python train.py --activation="swiglu" --scale_expert_input=true --lr_router=0.000785 --n_head=4 --extras=["capped logits"] --lr_head=0.0113 --warmup_steps=211 --seq_len=512 --train_tokens=684600000 --dataset="wikipedia_en"
Below are experts of layer 6 (counted from 0) of a mixture-of-experts language model. Rows are named router (the router's row for the expert), down (a neuron's output weights, with its number) and show model dimensions 0-127. Each number is 500 + 50 x the weight over its row's rms, rounded and kept within 0 to 999. Numbers have three digits each.
After each expert's rows: "raises" lists some tokens whose logits its average output raises strongly, later layers aside. This comes from a sample of Wikipedia text that the model never trained on.

# expert 13
router:552442548506490456452410518545512536509462366511477548534550563568527504503572433546411480473600443437479541421432582533494459441574561499527477428525578378468520483460457493487468417438497559523493561500435520532531555532406600565463545573444529507478568554464497521399494536506511468437562442467474528508568451527481484465522444560477464573427561464537517534556511468484532542423491
down0:462481480430493527448625520485505472498433478476416489570526437495574575430404596491423553521494464505498574550450498575532512446549529509556434504504532528509460440494493549465510528517468467450505433442544433468434467492520500442471422508455411547532538499526567555382577606565559417489443513531460365503448496502510473535509431537458398554578469486530431453443524506498548544467551
raises: "ly", ";", ",", " and"

# expert 12
router:562469449503489544486467524569452555568534407430529516603580516543521468424561442468472513532536477459513541530463518506482463465538494597540512461487510455453551470515395405536540384450457555563471481454431577503497517467422476550501492508440532536568505497383481476464521509594490429491537409480469524556574433499457482464432408505500502547392514516383486479589435576578515490489468
down0:382459499538438442517506491547430499518460644516520508494448548575542578494478548494501476518445479430347507485424534554483555619511510500536492424506462419502515551539488482421488480391539537478521514528558523492456555489546510528518584523450461553526497512482535373490502524496427519491518510470405556507445553577573593524437484466475610481546565482427451489419510494480429479546526
raises: " of", ".", ",", " (", ";", " in"

# expert 7
router:481425541455560463468400473537451537443504463410526569536552588518515466547520441537512584468464490495538494505359550527492516464510612467550475465481499410552650487466479413495555435546442496505482467427441562539505480480451582542471434513520543526557530506458500510486435511531492495392537492478462525548532570546419510502407415490503525574474490443446469494584494482509626540428487
down0:457643553548421557453500509529500449481497483471557462554506547550492564490483513457620480548529396494468570519487503502515464461415516418522532506537524444521452429431606492461456491531480534524598466474404543531498500522511413479476517464469496521475494520409566556511452495529531619597475524421479521498535523627483472457536529479416532541398512481525631487434500481504430457442539
raises: ",", " ", "."

# expert 2
router:537509582523563440433473544525454501538454395485468531521542551511563503455511447452462493578463475474542556496511519510510460509574515576472427519591454393509536505421385498537561442486474526519453461506448502560467551412469604556482403526530488460525477576541570431447404532454468521388492483466451525608604443446466507462487482471594511554480537460475476548550520520572536578443494
down0:457465510425558417461503563477483483545472405518622572529442448551541426464556527556523491535529506486492554559462523476565542368498493532398507514576499549571600547482577459476526578514549503455516448478555516532504515504551412540424554528558456460457461485444490501516571407484513517586468496440481555480465592479510555455569499572497492513454482477548551529494393440607541566511569
raises: "-", "ward", "stead", "tro"

# expert 0
router:521439605459540505504440559557437509524455452444538482532583504570525498467565451557472537540530408502454538570440613603482434444530509509548484452494557497485587383463501386513587438465459554607536451458447541518488567501453599571481495563460549536492470562525514495443487568509420515521451480496416546555631497472485558485481407540548511549470488486465493513521525489555483498490478
down0:524534551515583429487472564563533614479567445475432479520507555472562475498484624470529552576528536492519482587576569474488552507567536509569522500473522515542519602589537557503536487508493499460488444473481470476481558634485500491509605568607453443483506517437517429475493490406532370423513470432522399474529505466501575532396489524463507489452485442498442490487529547476415449490533
raises: "===", "|", "A", "-", "T", "R"

# expert 29
router:562500493512497439498441565548485521566505447513565499551544588494576508505537497495441575481482493456591598397492581573491421482513558532540425458521456473408480454381434414504481503502460581499389509401504515631529519523474606547518392527460457547510485549467510507485525525548474522492547479394486512463524436528482499460403490562471528527468470448397502453519518521571527535507545
down0:615566463541437431518597511529504471473523430543570461473539492534470428526533468428420546417391466498501500548457449594570500520481457419464498420417457515467475452473491536551504507483514403555461513550459509425569492527501427538464505510582576511470496529584495542472490509515369520495455460426423441590610451482566584552566541519488506480527502497458541412493522458485443507460540
raises: ",", ";", " (", "\n", " and"

# expert 8
router:486379487487466505454492511593424535534507429482394531581527547547559576497547391530490468507518422523533572435441533564444392456520527559542497397509491432513556453457444445456497505527464488531545506463502481555393500465439515604506513620465435457537502505520506512475547528543470474432513445439471508505601449538393544479456479497482498599429551500501521530542469564558538577493542
down0:459494394517627502472544498531549382414544448571458497525523524498495476522428568554531497542461548406497546456526472461521489587396538504465546518481438540525554638501400438512519423472489528482480517519544466423511492459496502461466530437505473577533431483475480457583544520546491468514450450537473529501609516422582461500448594468521499457484595465408476478407473437472476503542426
raises: ".", "9", ",", "7", "4", "5"

# expert 10
router:499472540478558479412429508549430571540507475472527466527587597557541462494555465490466546525483438426493538528477595520419460482617550481517479451539525466496539428419492466544534443462434524570473515463448451540461553520434461537455401601485487575528538558417560472470454504533442496469516510501409575582600488427462555429479504554457459638458508555450530524504495556526524552459530
down0:486500509463486465467449542508512477400509320463508569521455484510573457480519421492481480493649531453495488488511502566517445501502529527570477510491473479496584557492547309507504453516500516449483477537465537560497518490455599579428524551505537470501515469496410489459520492473454575454505487464568530518482410475434475444532431490572497494457453404457414495520534413412579573526530
raises: "\n", " They", " However", " It", " After", " Later"

# expert 25
router:530482554509515472470467581523412499461498438513485520609522555561566510509526378476370496515547420443519507376482541557492439503546584522472496502515559387444573489488457421531565406458456519548492531406508468529499543509411516535504487599480466552521509537446503518451547528469485526426523444524448572451514496525494585417442393503546477574487576518511521499542474520524551596445527
down0:504520505529474479460523466583514554413602474464461506589528497580477504537524469472495534417566507428461504567575402453443477560481501395508544551549511559465534561435519556452509421516481597529635517441464457391445465434525489489483547496535455547509499421501559576553533579514470484511552532512413511480574565506500470461473599453483539537570558527517556450522385511513479423459521
raises: "2", "1", "3", "\n", "9", "4"

# expert 11
router:428456534509540586499437550555489527523433361532532498536562552490548475462505396580414556528518417519486533467442508561492459443551463438543523443496453499555603476491393512567523426487449537523459494462466542512462542484378608503447490488497534504562547537513505423509483433518464532497582503471452517475553490540542528520451465603562469570476523514389600510538516581559466576498478
down0:549487506423513531496484453515568411364560552621586585495534550540491484518524531495526449462525509485503473495531425476424541583532465456479491432544454478414559558531492512475505441445575520464614502538407466517482584542511486464459461488475445363524628517522504481559512500494525490500490552482477416458436475486455565424474456580578495530479496485597470515444506517581489416520557
raises: "al", "as", "er", "ju", "il", "s"